Below are experts of layer 2 (counted from 0) of a mixture-of-experts language model. Rows are named router (the router's row for the expert), down (a neuron's output weights, with its number) and show model dimensions 0-255. Each number is 500 + 50 x the weight over its row's rms, rounded and kept within 0 to 999. Numbers have three digits each.
After each expert's rows: "comes before" lists some tokens at least twice as common just after its tokens as in all text. This comes from a sample of Wikipedia text that the model never trained on. Tokens count by the router's weight.

# expert 95
router:495450626506484513493574454469480521467532504527466463511531518477553441506481528548512488488463498436595536461494560629488583477503484484444589451516460584511509456473444577524449545542331604523557476563511482509476508521513431565439430518536458504538579497520437476511562351468498465570494483517480470577451502518505484483466511544390430515484600477561478569470435505485440406490618445550480408432462530422431576514490478516445520557514525447500616500483602517488480524521555473533563496551493377535476532511424503470532436515502454506501563511400565508535500433418461455567410447421459499482535461410510517602489488474503486435452487509467535466471533543477511457528490507496444477601442497514407548539534438558540499463491580466563522541536563509567506610446552587
down0:533461494381485511502569443559522484458568550482520419457494445552474495489471572490453450450556515606473557450549471507523459539525434455535475527485528486442489466482461465528461556475449455550501608517546571503593442510475618605549510510538494485555533441523547484563588472449457424500532458545487529512507437680586549477491487516448412456576511581551588463523460559513594453466399540455400484505517452416471480577543480506458538544484533471564649521457484501441403451582452497434531528445484386546440485478496510435467604520486471428470491572467595458527512497539547435525425499458520441547492594551536470494424548484533488480445431547517460407444465481415548544479527480475516458520424487572497485512549567495480523525532567428450526538565521537418501525493519506
down1:522528448565489449441545566447507604431470477417468500501501542488473557458571473522488484543505544592513484523564510442447512431484560399531478571519475538420532644559508413453529431528481423548542474409588595547485482471449587502510479593504493480500515507541480441460478501551476511535518521520496459452516528496573446510484500487579484567490569430445473563472512462563471497533580486463650525539498447429505481560509531416566512454510432551510416529553552483512590547389470424374363553442468592465574568463506455602511423518550479497502470546522449529588532465473501469428447490552495477446507493490542497534449444585526537519567462633478516541509519563561413566467415489487488509489476546451508439495487498470399462450414457464401516476516511511501470441525550482
down2:542626510502568492448545528472535476525485441529466530523487446450507548497512608524494523524461522477486419614496488410477453521457522470425466434595507531477502484446490502484490499586464525519525515516563388493415496472526523440565481476525526469434426477520457485572442482461505626563490396530505515466576481509543495422447583469528508460464375557515498575534419557561475481529419388493473460444542462544536499496530403575541474447454500473528547554533561569519517489574502446495460535628507476491437523529472538541408449505569472497530501450611548566497519573493433453457566535472526436533483389452569431505430439495533409469407485522523469448474575454495541424531485505597521399566443478444469462529613597516453428513531558495432450466492517596511447460540545516
down3:623541482482499574537398494453467586515549490480507521465486498436469535526439529405446454457509533533420528509507494534441478522470513468510518537553501431450399471592401555573511538483455603419519524476594488549444525570411451519542426457548536583497484500503405448536440451541585425454455594537507471459460467495568484427545583450534508464521487518528612503470534479543511505514421426553368438474484560492531553482431534478501517497488493443513511508466391552446528494487549545516580512542468557507536470424491477538550455541492498545487441502523557469502457542522451478525545505583547446597497483475537448512475490444536509511431529612447641462523501551535474493474577473560415476447395445516516555478579372501538534566519499500506460528519426466545445507329524569
down4:506436535437532411484388354475463462463439493523526491472527609562564498530457417539401460492517523559525534551394536473561525535493456508598540526443460499589544580478522483447457490413430499439446464432492492463552532533551467525498479501488504516421459476490560511463533502551482494551514503543564499480411491462529441483493590484500465507457487554589496595513469488511461469431528475536550555509532523504416495483498506500507444569534574414505486509450400496497587596498667537462527462505548489411529430456519415512449534464487536473524571594507537510553402540503453545456475511436488530502511551635614560504467562474465516496421449487548485583586539526483494492543452543495546544512433531584412548508437432457509491425461505435492543558560454542444540528525536350
comes before: "\n", " ", " 1", " 2", " 3", " 4"

# expert 75
router:518426447469471507517465555450520468488468429506435484518473480455468554472492566495569567501525530505574440503549381510532475468447531451585577523448542573506440447545568473479482393509500454592479564450611405584483563494539435482453431533457499481516497461530460526449457578576569421456499494479511410512541585437448453480520484589498459557450465526490583500475390460506499422539445459481474504532456521450572514455548496492479477397606417577529541520420581475474521590527483569481513473523514537492488568468438527466511562513405522479498502478463515453545517414539469469401498468436507554513489497415558569474569458539531515467548482502567515531605566507485451478655568560419529478572592469597587519489493565551504496399541475507433526557509540437475519472385479500
down0:485516485538489414529487561492404416535507516556491545452501525402511539443557441454548560526447460512537495431511411526478478620530525547437480474467529386435524501544454471462508505543435478427535530517450545488481490589551491498497533530430500478499519502513584510496608519626449515532553496447569442441552419615422550450483462467504478484457564469462552557553548526513528565474509416495523523426584512447438592582511423469545517535487412516484526446413578490506481488490449567536497492558432498514522377392546429500524532513461598511411443486458475478466497515430458579483462394532466539470494581467419401518614478513377509523452469492509558553463539465478479448463457496443458530576580470485523445504534582516590481487523588504470449495454465590601538536545526485
down1:454495532550474422570467455506537444565558418496490504408427444523503595469452478468510574523438507405438447544444455515461565503523376481528542479503541548536473459465469526591537511501441496495471483523533533473535468406536456514498530466534476477625470542544435481462518517518433471524548534388450534556524500545511436508502470575492411437509537452428463491490481502508485525513476476578462630551451478471596459531481535506373597547511477534605514510480511541447509496480562379463381490564541506529522571508524519409421577561592459467469420528478574531536508466501497560498482409586491475551523556571437425550507454545415560516500493459576461405554546525497622464533493488522509445564618492485452585473466444481559526557500527443471518535561586596544454497552513468
down2:534509465492494428526494454454455446435401404514487540467556517589503526409505521514492550575459469581463425520474567496460513466420506531432460597486445477618527509544463443536517319496429452564486411471445544571467548615516495510552445473477447571390506550460500530598496439532512451531501586541525419484488484531424461469460541507516437492528455550552504469535514402488499449534548455577580531515583460478537549506531464497563483574526514552452436561513569505572473514518494497505418418525450483544373552556555493466483512466506536578401545497529457430563510462532608548538590448461564462528484586530547500577448467559475455545519432436429536513468540456534475432473494464449546478472545463575496570533546465486390458444478542480544487517521515574428471440461543489
down3:543465448465487501512546472545562588501445512448441447478457481533529495524478486547455475389480486505508502489493559474511499458570520518542470381507548567524495411441488549440488474486440448464545453492550401513578636379598443474604509482537549476495471495486471547530569479574509524564439452491502487499431358475550573525617537404515489592436472404559506487535574531375504507593465494533512535479561511506507525496408585483520481489485512491493554547435540466496424504470517456506463537538429495375553511563482425532417564522529463448448445465443527507584518518578536450450560371476533489561420538500491505554561431555490502474546450527551563524533518422492511526503577405501431518488535464528439444474530550595443510485503584519547554492480567523424521488589577500
down4:414398545481548399505630459419483526387508517467429556529458505495459528535469575438412435431505544486460468482520450428558454456482527572546533454533511521591488499555536538449520524449436401537568516573443464498461460505467505533534524484480445529474551490457484489502448442581455498416500578502497543452520578505570519503456489480506530630466622535485487544525620512556516540557482509500487470455506486506507494506567453489628486590478489422425478577428507394514545602510419511466447465509526355520540475516466499455483432543455520471510539596536491482454563463522447526570580508581507502391524402501486475451503463426513623536573512540528447455493563453541488561472443543461499518474466548469539539456428461446458562385472517469581505442517551458502551505467475528
comes before: " of", "s", ",", ".", ":", " for"

# expert 42
router:492518446561498556561478582529521560459483467447387474487395573511440592431522473392484441442449433508532434484433492507484497513546625492517497486419500550605435498474596509472474542546486522527478442531503433534552477523586467508584494502527506484537481438541466559547489520492524434489438581571487538391507490408610466454481551476472560536406413491463565525592531526566482553593454459503513397467487477478528474532465573485541453493411374517517510453428521511522465464607516461557507550443489541592489535520598517502528465494521455539454435536533499553505481438472478493442433459576473421514462497451466434507568549530471445468474599485488488493426468532478547647420511391537512515510520529494548444547477522496491522528545458510402477599500535432585565443543563510
down0:509562508522560482516544452467427490495506525432454448489499471474565440447454470373608521595511456583461499521527493470507465465508513603489497568454490478476539496484559472586456482472542398460575447457425563514454492484426422457523575435520569501456548492477455569522499554575518435440477490376419542430517468570454428507584417426499488544487507458532558501496492473556454491488479511507571498474511542500458571578465519559568529466446450442491480496492548603448429354475513533406508428525480426426662564523411437506560591569485589428477515438479508474456562525483528452519554542491480500434532448519579460403460492470464562537544482481568534487444518467521540584537545459514552433490444541455522551485512523507550500542472527488472448561545551546471478505507598637
down1:400465520512456512553510505438608530443480419437503496587455426594497469560590510465445555532502451593419460518568494527456405482523535597613477434414474592505518576621485533480551458491518558492532537461552451478500516476452560585618449589531606509534547512581503496518518542538544515499547486546502516496474496412491449518456476541524474516449449475518434450547451512526469570429509553483577505526447505512523537496494474530482479495456587503502513499451553473519524395484448495496471450462463496549540454603462393467510494527482540472549495464489447559591465522524463561603434548412596452468513506454547416547542477458403419502458482431557563447450472496508499415481472472565481493486489494607334517474480481372498476514532521494503508534489377512579445521486541468
down2:550462574501515525591440457545553459495505438522553460517599527483479490514519450570478503457462566502559577503497509469378491448453509559500491489386556552508535549410540448449548483462522506571551488565436466491519501514450464544522498494463463569567566563484418525614495487447502524512518473452585604606467520402463595463470582472468548525480393513403520426550529517403525530491547559508494475486454530485442623449496490559480518472509555560427423466496505500500529444436399453463421500498502505429463437503531501480514482498521544444450517470476439547541468514568529524471439443434543429574493513476422497417486458520485563548502480447538549420535593626483492448489538549499536433539555507500430488453627460567383527417465426526416571508504576430543509574481548443
down3:456464611472495485589524512586456520611503491538475482533547468490499561433491529502398517508473430488460477595529543559470518453463500450563612505505520518480514435501484564496470457459586453507590520434474469457494600520530550474465525506474562558429442490442564478539523446516441560516468512602527595596525391525404496424494537473521419521520488470384455491514495451506482565620452486428574569581524491509436486514476444475376435450517474547523505527462492474456565441457515472464495542532501599442492438545474508584482578573438556528518487484435598554576499462486595585505436432491479491404492524562496499571577513602461527492433447486476515498457422510539525520505473518466470484471577525578469469456453428545546398446444508360460458487545545568545509530481471530
down4:498446503522532399504420473524476469447475516519533502581484473420485528450507463492497446584440453484502429459558491479515502484470490511422532499539421561522562469547471407471458509543501572517499434505465480487416531508530475467579541509441644502467465386534401524645485626529477433442477485487518449489452470593460576469564516490465458564469509464518562517525535479537546406542560448535490472448425509463515462512498465465499474613544503520474404457443556497524501474550522519566559551493514579511588498554471598571459539486547625537533392545476432481481521459490499422423558523548394490395445451533566554451462501493524450387495476460483571602450475608499530471522534469507581557510591531501462529552538578414491507443476495547493565467473512423475524494557569597
comes before: " |", " of", ";", ")", " were", " ago"

# expert 98
router:465432540507458494529593442463532500513544460532460515495553524483448452435579479536466576425566478454497478488480510559575478521507473589459607483510509419545497586508451474613531378484467481479521497527477485548524529540504540527521556433481553436411501553479407540428386462463461529499455548531487574520381466433511554483537488416463516489436502540515507476627509504520476401514528510425595529480480571548545494518551482578478538515541638452439557485453501550512514554525443509399478480531465438494495459371466584511533500490475467457525433508474477545531510613497601419495544466487522567591530593520499495480369466480593494500575578482532405507474464532511553425522548580456455500463486498400595486434511554478475496466413571530519509402456432576526509491520524499
down0:360409500585566588501537444466528560552487461506475441563529550495528567443521552494492395464573430538615523518465485455494449460477552484436452554534535520481478464562455499585516476410553504539518505487500529474526424470515530454464526498487436534534653469440515497520478514521511543521415451548538493456557419476600509515520499539425453516488480447567488540491518532536455427702524517452473512494542460498445566504549539541498446418547468470450420494591579568454502453546506441558455504545485497435348520479497468464516580447592502505543465464481464508458437475535472497553562507497559469452491355538609476454536476486510518452489589453507538495550545522469541529434496444437414443495467520491461523575544484570582453409469479473502501456496563502584593457494493428
down1:436565528530414485525512429538493460500473451469495506520563485480607476515508493563494423416421578489429522539564479493558473466416479577389503413487561412544462434530491425448514465461551506509509522521500559586561516531520472484465518514504588501506488452472511448481553485489537443512474471561557592481542465524561562541577556470415525500525565497488517516469494438535405422572551529371536481457472521617588476503523454487475539534506496401481463622501568449516555489439397590495461468477520470439505519521510526533561530399505439449539438570479584527578586582556430490519573531514443426529506461501518615487463648394471415535519469562553397492468558473432431534560501482561495575478481493516523450460543527467498502474469467526508554447525445465540478470418460418
down2:496436484520480501576568513510529446432463465544455465494470535485475497722494509547523443464461467480427546583463573458465561434455456512458504528557451559516440515515535550489529507529545527462504441624518454506507499551525388469534562523555587459522559405493452590396460484486510490506477535552592477462506537451491453455499442500446389545467553512447559446511433540480474429532482516462490510574606509518488533527482534462604449534461432534423513516466509479541487426465453442503459530492538471480555394542453488578575417478528409412588496554530510512502547458491439459456517532534497493489636528547515457521533464454498492452439397505497492491503524557515491550455529561525439578483580477448416471549470460421511552456618515460586535558494551352541481487580465548
down3:454472502549484500583548436548504446444503441578388495486450488512402565521569441512413507470587410527579541530578645570530489507474565485508506458436545429571481469496448547590577427467501442507524438527528435478414498486500408534584498413508486480496467485429452555540459462501356403482473571515482507486518511486499546504567528529518546448440480547491449537549566584561543442525451510470539554470472482538517553480508528618613481455515584532441516485483509604562533500475463450475464475525393554565500501501524539503547503510483482464494438523434522500489505510467591431449518551501538429573503487586461511504447424547539531454570506473557470595439499536482546360415522546497441424462485447402469488479569607443493524504448529465448468480478557431448545427517495473
down4:534458533484452471502515496403503441397572510517507435496527414435520461506452492497429473494425468535535486477643547508437566561427549478556537543497557491521507459449493507531482565448551447496489418485419442488538481488438569561403466470426468507558422521542551487448423473484494416471492542458483408527468510437484512473468502568526496571473560564466457572509562541468562452467537530488575437567482488479528528453555482464433525398457394584507462516582483492564562495469605469556486450466450445390444476429500502470498474535450451524502517467500578415568510430510539440508480563444553513478574503504428540478517492490585590488483514525487501490487557524512522474502597549389512446510519480477562575533383505562543424566576570404483523555442473582516643471488599402
comes before: " |", ",", ")", "–19", " m", "th"

# expert 125
router:513448510375492558433528538490453443527494489513505484475502526381519625555472550427536497592586521528551515541549462557529432541486479496459569546550457480442459565536478410481529463517535499439516526450454472425534535534530468500511497427436473459467587507501484495483490469510561491622452505427487464442556495442437490484504501469525565455443492438592514540609533509529535472547529444520450501482476504481428549547504530510455504516506464430409533474457483553569588486476544554452544519490448362489463576346513412470582480493484607366553619479568531525461551509530420535466525535499443510498486440603468595505444488446555425549484497431553517494597490405517533504487517452578502459501464471483459540471616447502527463479510433577490512460449520529476471504429467649
down0:437469550556471417487581416545552491436524500501507451425541537537557540574408538545566503567408472534470526468544462541510526429474447508509413519469471485520539411604525588484599486545563394502464451516491454502456480550451509463461575474514412486547419448499434449491528544553569525492462421503479522405525523468460557588447540522468492481574480580580585471583503417514492503559479548503482412486431471469512523633525546490442579501595455474502467532482479447421528467527565592509502470490457441557551516547566449348508537542486493474523449477481535572553503503558459452498471506439482506434546576455429406472525467550414495446457437388453431480486594506513533527511447529497560427481486520482491550512543478457481469521465486524481532650567508477541481549455605559
down1:532479497551442515373463529534509461480466509499523492479500473455565548467523428479382513521537434447485592459554392448537538573492444599537484522523521510467506494395578467525524532517565485448545525482531455592488488437539468486521382590552558464465470535473455483393488400537539557451483565505558468482600512506444507531578527436440487526499521516527538518549538526371581426528428416545491512502571513482471483450532478459482479500441467514454534452514553506573460448522512503557546584501457471513514428606586377446529379543489569520475532446446489487410507487447536458516470529464526535440423427491506482529464607600553420504536561466458574501446559580495551482523511468494558512464503555531617548557513576543471510521505456425525528432458583402558482476391536497
down2:507567539496611478498430532528442494485461517473502587537443460443502592529494383592510538463471461471475588563492529493500414457545584551400503406602391484412572468538469512474596609505464486548461408576523518425542520489525584534424540493494471517542436585518530538508552430512530552630598478498464510451505463542423502519517416440507507557481535420529490450489663452466405518530552515574522458583427498449560496470444472459525558490547447543505389453529487455455395529531500543466420483487415506521542545557451474519503514451414480508520461495531512503576461527447461520526549493451425481483493527591472512458447563525515497402459428501527484526481427566567474514542428554507525477506451487461517509451503563530524474548559530473605460497464469548441461501530542577
down3:465571483584568443566503529515483505447517393485569535630527508472434592546542556425449420442443500460453428542520590472516443496458530527454421443499486539519556496504519596431493454482479459564559525490351573522479415506467571502419496444469478527609504451518479487532501469512461599604529582491494495475546531466538548509524534471500499568480457519548539521447526501549411530473577517449448542478485544473565474545464587555562450459478586619489476594494504497506478449473478497413500446470489471427465523484446462531425643442533464491456521546453470528437524491507476451499548461505436548518580509559531555530396486504520503524489456592529394464398421503511470447493501559504501498482525453464428506494564469495435426559543536574449454346507531534590542463443448496
down4:489486534381409477477582362583485491491528498532509521493487494510506517451477489510540574530589526496512463460480491513485539498531544462566500511586482512496546468510481494522492508600467473453528488599454548464520429398514524431466467505457495506553431543515509458588584409514556419501426425561470554494504480656441477515504465533440585536426461501547456473484523433497504501555474574511341485551573514536569601436554561560572482456539392472563506501464491487461533536512513482498453482516536532466632477528461560438498521455502411474483524543617403489578495607526494500446532494481470407471543513410476506376447477441424541398459485565490466447491591568522540559474506464515501404500449471482527527476505583493446568525507555432419513543487547522542424556521469464
comes before: " by", " in", " to", " the", " as", " on"

# expert 47
router:494455433498496479396556480491503480627421469537521532356467527466480543526390545533551450597542512443522464504471439513519443505527477409506491599626433525479551595475483487493465529544565501528474529476523477474555567532556484590400476429425507517443541492477573508518486564448560495497476521395560451569509590505503479510532510509531493537462509472419568506474525470420555427552465440509482513462448333518453527543521486464487464565497543477545516546570443507502470512489501491541541496488604559488487571364489498492527433344519510491468532551546530476455452446419470536621405573518490523510518467469435550471466510520501487485582471485418518544383501482508436445542567423432561568512530499535427516471537491487579429510473457496544548483405491500511533407513529572
down1:524535468404477439473558447458527466492510506476490511489470525485566566525546484529499498450574374423529548552600546489498564478477538526479548438376538532557529511518368389413399553421491406593523449524470470432560411468467552558545477471490573549537468503503542530586514501546431590545468516491472459471542499525540438523511463504544472475531498521440495602461478450484414620464599535484474487514503521511514576507529490522477458469551459531488512539430531470478506506462496485521427515549496538547466542514490428501496482463536549548482492493516449494480556547459422568510603384458463470529541468548494475433554509517421496374423504434445484415616596531583548518528527446400512436457496478583553632488556490472438561533477447464462447580524475559408569540522473547
down2:513593607485485564459453499481504393466519620526468509492582470463502548472595481499469494501440552487554532613481475466561533511466526470432478467517475536530577536469515599484417509568527428459492519572396497418645550404505452577546411470342516519512563444512509458481459500522494514579478399621508473507463537472491409510438476471515506488456533541549495525502537470550429466631513523592514486566561549578473434565431432448517472467588513515573497480453436498502607486604499538540557422425482411467409510528486434443467408564471580462497475449546477452502506574511489489438506478513442482397507493503488512479457464444511540499433462531534540469508468442447474504477476470513580464568500478491464550505567434449531482515570573523558503522440507567513451452550503512
down3:467501403507543464527575475593575574533449504538558440511548454525550473556481488545542402467557470398531536553458495471510534474514502468550593435455486522590368527509454521506461560561513421510493512489598441491516545503500495462490468476510494532490491514491450437441497527413467576471444527503505542408471431458643508588509486551484451459410504485552434456549594492540485400520486518525500513483416599497435461544543558468474489492421426512462533470547466461514439496523490386436544476487428508529558506611448571537494588466523518540574462438572443519525454496530500476504404466511481497352467512603473403544532544456407507532401505511504393452430552551553562509465423522541457437444555482483563493514513426523452526516552551475481459564605428549554536517530503524
down4:512466480494469414573485454467597517669476528461579478542538493507503460461509394517568610483472409551570428469524484548529483498528483540484581540502505505565575502470622543492604472493485522403469469597550505459531506589517454458510553483537490412539500564454462572487492508505481403432489472537505542530397509525467497483538527475563490505365489432584498518484531503484466493442586557557493428478553420524519529551468512433460547477516481482589552517526450516502474401577399401452486469491601580488503488449462506557473452506466452383581434394412560489566487511390471484578444515453542430465482404531554518520467547524518484496471540619524483461513517486464491511470573468393432499501507508583484551480518427581527458462506496520459507510539420538533475502518525539
down5:482556364482514523546407579423499440497500450498458497460469527523432488493554513437454512485420345485531479467487463584442440486438465509470600509544503604522474566474448532571502534498500539527432448585517577494573549550570540549513569452501594438518546468560531459491471523508537550555547559504532523456462497455497499496459487549476484527548494548476526441449583518452450534527485465551514524512394564416424535613556529507441522558567510408491495493512613449554481542547519585427503539566480469515569403525481485586525555497468501504458525485487462456523562495530493509496560540397587512519466465553473551508351541511555392538528515508434454507426448424492508476527438503591439499448548500529441399548453580420471486520503446519570447389501434541527480485436404547
comes before: "\n", " 0", " ", " 1", " 2", " 3"

# expert 71
router:478440436561477451526458482568506417458527465438451476548469471579422487497567451499561591480545458501559471546575558433471485470500514558474447437465516528552539474533508530450624576558430419566502513532530459470441402562537456407520508577486571399471551407563525557556508516530423378444497485511468481442524443502544498469525522559462448471508470485447600507511541557595433596480514532488383484460413546482541524522469568543560505420438444457543541582467565503521436470439466568447468566491447483572550451561481470445537549564549561566455444438564563473521498539528450456450554488553526496473560474527531464465579515548452557506454450485495489476543575559509508507620434521569548486460584442580422520521473572507476535428462446475438460557562561411557490491467524464
down0:463516526537526479555485568485466456495501521481511468514517597552489493534503438520467487407457564545564490499569523541498434520544518424626515414475583501581425519517485443552478563483525536427485445415502464467512537481560554521562407485411441412533391468491530512549510496469448505416487491521519569471616572372372505505458546567400485456543555563548477492492495505464574559461442525516505485551592537480528539425457468612585462515528460467461455513594545539421496434473361524399460559484435430488595472522613579399449471534539482430512516508457464589519470558528431494485566497452488563542476533567437524584506459472541451529507471520520517491401503443507528525471508469447553535382595501510390502490503454477464473458486523484457533506466519500471557480532454523
down1:481522473447536453420485472503453515533523481524534470403617486523484484532539465426488540479505536490516424488600464481537520498589526600476490437542361455483462622465505518479514512329526502457525503481465528500495579474483515544506450555571564541499530554538522432454530477530485522430540475499459496498521538605588549403504486547488511524507559544516452505401577516409621636551396395477530541458627459487462465629558408531477445510548501541505515481455494581575433526570499533471515443425497448490422480500435445452479589504551400520458472481574503509540445465498505491489489424543555434500527559533516573525535529571522488573460548497470493461438459417522445476554482497428536506511471422493512583508523521484473540575481468549460507507559563605560501561453511545
down2:552480484495562425532461417510603433471417531465487448528540509538581514470502571450469536536496487520470442603435514505570483442495537535447527477513567553541598466540504485446524469412493489476538561460529516454535518491443423445552450474469518511511475478545450504462521577480550599490421483440582502492429527501554489462496503454572487505509558522498469474456472503449463519397508494519518515532592505562543483569551512557496461536527497571471403528424425418477519501532581478478475516549470500414500552437432463484419492572465513490458571571463522506521557447360638538449441505495490404496531460456504515506434445496486404519561492586489494403528510528425553447485634470569472554485494469476534462532601451451546540446459441645619546447512347457410466510494545516
down3:425511479461548569545436461415502598598604508505461556446422583566485476457485447430535497517453374492399535546486524538485500584547393413480533559409481560463597508498478496450583494524484507480494452445491513503498471474569413407473452475481414484452555583530548513519487502547426518560576457525585510498487578531442402530419491464487459529439467463525545486482516474534520590500527418495531505542507487611493531512429449487412471407462535547524589409541430507550525482523491527539507474588423487457509498434480482545558526462507447485490492523509504446555459489532495543467569563584499474518414458576455447570565538499486432477446576502476468539542503392549599505453518463438571452495368428427535531509499461522428540593572549483521475427511442491513532460485459561
down4:493508529514557634524509517553510408519417454468527494485436456553482496583521566518551523398460533576448606489623478518470456418564515528519462580456549590558530436553487527561455473482456488493511460391507478442538510507481489439446476484513426516618458529444463491560436439500530488521535480532499524602571452473488467440412467559457531516484494483528535517444497406437416465519506506433490457504519515503580590514461533502493480518494504444476577441468516466483483493412557540465564463501519439452412667440496530427561523491493516513491479508501560501466441607455474361524535478506554521460521503521504538478426509536547575514476524599515452464570583525603461517504594400511422455451468436443503572490508497556483397519505565497549478502642599411533508514477504494
comes before: " ", "\n", " been", " 1", " 2", " 4"

# expert 114
router:523440467537491466545499432536467430450501446417426448568482438554454541554551455543575570426538476529520498521572567440480498449435522579454467459439535495571526451553474461456525479561440459589522457553552475452489420555502469481526521532513515475568570432543460564524528521523450424466519530542474492401561432435497513449557492554429502519496477515400540562508529526526470589481518547485422574484462556461512500508435506539566498447457486518565542605457577500547452511487397572428488537545458481541583458567469483393501547570517552575431465433568536488553530480517462472436568500599497463436575451554581468488558549538428582489466475434487564488546536538558543594504490546517591461457547392580411531512493554531428507418434394469461441587537497433573530535448527468
down0:491439547524454502517505506471595512491519493618526599538512522438539514509441554548487514399488463441544487498607394491530497399554512499568580567489511457497502498502510501517407465534442509521436503482540597477385500445483500549400587472543430452442464506512450540494536503549458461466485472516545531481526423574431604464448482514515514434488490488459463458495431534506537565552455486551514586567468519494432495504575579562529437528532549505588421549594462503614488457488546639525494421583435474394474567510464589533545479505547473517521434535580481493395478502538471428517493470516445450421472485428482528484486424425477554441455558493510485416508504445634558524486473555556521482507449498543456449608545507497415405547486516528543461509480467464497528498420630496
down1:516391425521471510577578434554533485487504467534460589477569618541495567486555371465556448556517477473470473401413451498403527501562583538475501576415498542550488528540484493587454509538569389451480470468574492441444526515578579450456475492454448481449520507392488477575422562493497457507531470467496511526518415473503559496574454493535470520463543569491532577552447448509544465555474518524551593437461545542524405461436517455522429476557498562453480562605466557536559488463587453474512516455485555627591440584447472455570501501488476450456455509518498493520475587487471421438424484510608476560505532536547408461428435465571476469460586523515448510551524479521518467442438537490512464461510517498460451552433497484539410446466486463532564473452544545534409542570539477
down2:504452428481538515473489525483448497514487513520420522453496528537525432558509426492447429435453500465509457554490419448551427520454491462519516526477407460471515467515566577374404454540517475449498383475546521520515482508474507504470539466511553471520565611467435443606638573487590518430503529531458473474471450548549501521462429559458540507457536478506648551415559483451574522482490482489572528569507550518529426610476545550511446488432506547497422466511453536465485460561548550526590558584353560517538514484451515416460497446504467525454468454572457429552579531453499457426377480474443509471486486492549530570658439489530481476528510545521441448545500570596545560455556467536542542567514536566546463455481553526522544559460550425513535476453564481542461499539429483
down3:567555545392459551469501563474585458529551522555585456483592565475508562570426515501424437591442508501461444531480369467509476545493481416479514503631453456530467477518522554444499448480529509480482589581452510552571495615498508492469501505511563561502445485437548460514463531542462574573453610499443509497563518514444472519490448512567540402467481507519463482497495524539503511525432416588457545613500463537498485407549443457501470550501477524417410462455500411509571460541554409411452507493497502514468494434479536493466556398410524408523495476555507453463459572501498610484472611510534498527511501530436495542462499485499495492557418466494521496514462551450421415506509576405540488374490534454485451518600527490513560467554585475523528555630475460508524452434449522
down4:503462584518529531426498513483486575424490373489546435509529575415602608508565483463462499421531479509485450476439506456567513532485592421480454564517477435447536510661589448471530475528522562527465476536549538574395476503554421546549497537478505571455435561498479521463462509418440503440497482562409511535540462458542466433448504519494526521444451480412576476538523482574488572496551480537480449533550616497528516532468535555455417515514374498472586457449476573408478507544514478599431438439441520425532491474544466424524379398552548489471530515532433494573443539469591425534548455492560498560474571500410463453539500533477485476607530490486583455516478504566522501513454517513432506498557504477487548463473517448491553445456501444526588443527574517493560436503549518
comes before: "\n", " ", " —", " Candidate", " 1", " –"

# expert 79
router:432451576532511573538435594557616502451553511501469527526493556504461546529474454472456544444519481458547408469538483491473453471556587497467493612531535489443447524475523503489519564465513530446542447514486523498445532472480586422571500450565555610440486596398549454526561432533533639497507563591578430472463535456560603539498498468501489491421428562551586530489382596436504500592491513459504517533603528531465488516498503592471546490419548503431489449451487517532474450495480459549487418520482523410460530447563539547510513487568476490517456468447453491497462517528522460546584504476544505559450411475401445463494432509478481491568483515485376581501476459526579434438482521549400483522509482469509495433555514455436488535510464535573421344444435496440518507578511483
down0:470531514562540439490511476497508550484513557512473405585467527624499590484483513539497548523481496462544564483532419425504421507529508489480493531452481546433425498557470508528520482465497491541459495506469476427495565509480491513453552535565417396470507474507507532510420520522455596508472465504484452487516510522559508466472481432495486533557585527617606442554442507545547544498479536484532667473512470574458515408465524487503489401611597488580472500504458503532572545508531477493442499491557392395455471533411463513446628528456471605445531450460425443507476494496510530487405516489439566530473527500418511576459487473442558520591581608450541556548402496407475497425489554376512531504491463446532452475553461564396491595440585517486436481522548442513565444520451500
down1:515447476468524514530514438551482563476561471414545461553516430581456463550539445580626529419599462527484606468488445413518614471527526548564627510494602460524565473514478541496476402426508424508539597460470468499445513537376487577469451565447449495437484461400497501497492460494512449539509450570556538499472507474497490434489543570463448558445541537512448464459578503522509504484485513476427542453494544545487625564474605484520439437498574469491455535523538468469419488486451502467471483493501456513522467523492445609547506555490419563400410527551529598498475574549411492488450460441408419617491487492494482516425485443448507550482481484488519558571463462459519496520487482533503593454582509477531600544489622418451485481533510470555531466549553479576488448534475529
down2:448447478553465463487472523517469486447488442507471510549452448556454539507525514582599563385598557542553556481607507469403554447491456467476452541537471486513467555523428435436450517410456447406402444489583446472461494505505526517480465564551475502538558638482465518504551391560519515415473471571435414533492477514528535480488559497468554566477528535464546514524567516492565409473451484479508521481525463514489588592525513595474488479522477504501589580470503535439399448482482608472560389519446427419449530485473526497628443546554501496489481560545507490556518562443495535519575505594537426511501510445526503569502425501530553427461587522497500472483531468496502514469550477548597503453587491453491505462493481394567527605423427590579436444534523497427539460466551477
down3:508523483569425480576440410494516490526618470509524499520517416543503485434476440488580485523503396452435505540492463469487444345583571500465512592595492445476529473509497521573516533433469481413438389468501508526526516444505578508605464499501557520491509557564494594543560535582462454480608551544563456530464586452572542424510439467562476502398421508539599576565467520528495528481567501387521505468572474500458508488478528525458558467495506511390423438562482510502397448447492486563420550507498553519421477467467516571525525529596513419518473408504602447539494486525493545475556513561545518488436556498477479464427526466457458544563549472533498405503507503504494503501574508503476557476474533472523503525472514510468525410485505530485478482411343605568490423439495503
down4:565423520473580410472493442545508466477468452499539469545553490510476513559557531584452494488561606571475529449509539518395472584455505500553448589457555507510436512393459559486562537487411452526569582510529556521422407575543426482476582565536550504635547445460474479539493557497448472506521550480482501473505494546466493416491442485449504508579533477513507476511584499516512508455455466495483464540442500572556553495637556490434461495459603572581489515452460502454474475481391430502434521595499496455442403419502581441454510533483482550573476464473411565565497439414422444507513435481502441435574499438552513507500550531511499453600419520488418413482511518508522457536485579575411552445564482487491506594513541430469575443525563485536517501496456468437504531590448502
comes before: " |", ")", ";", " m", " km", "′"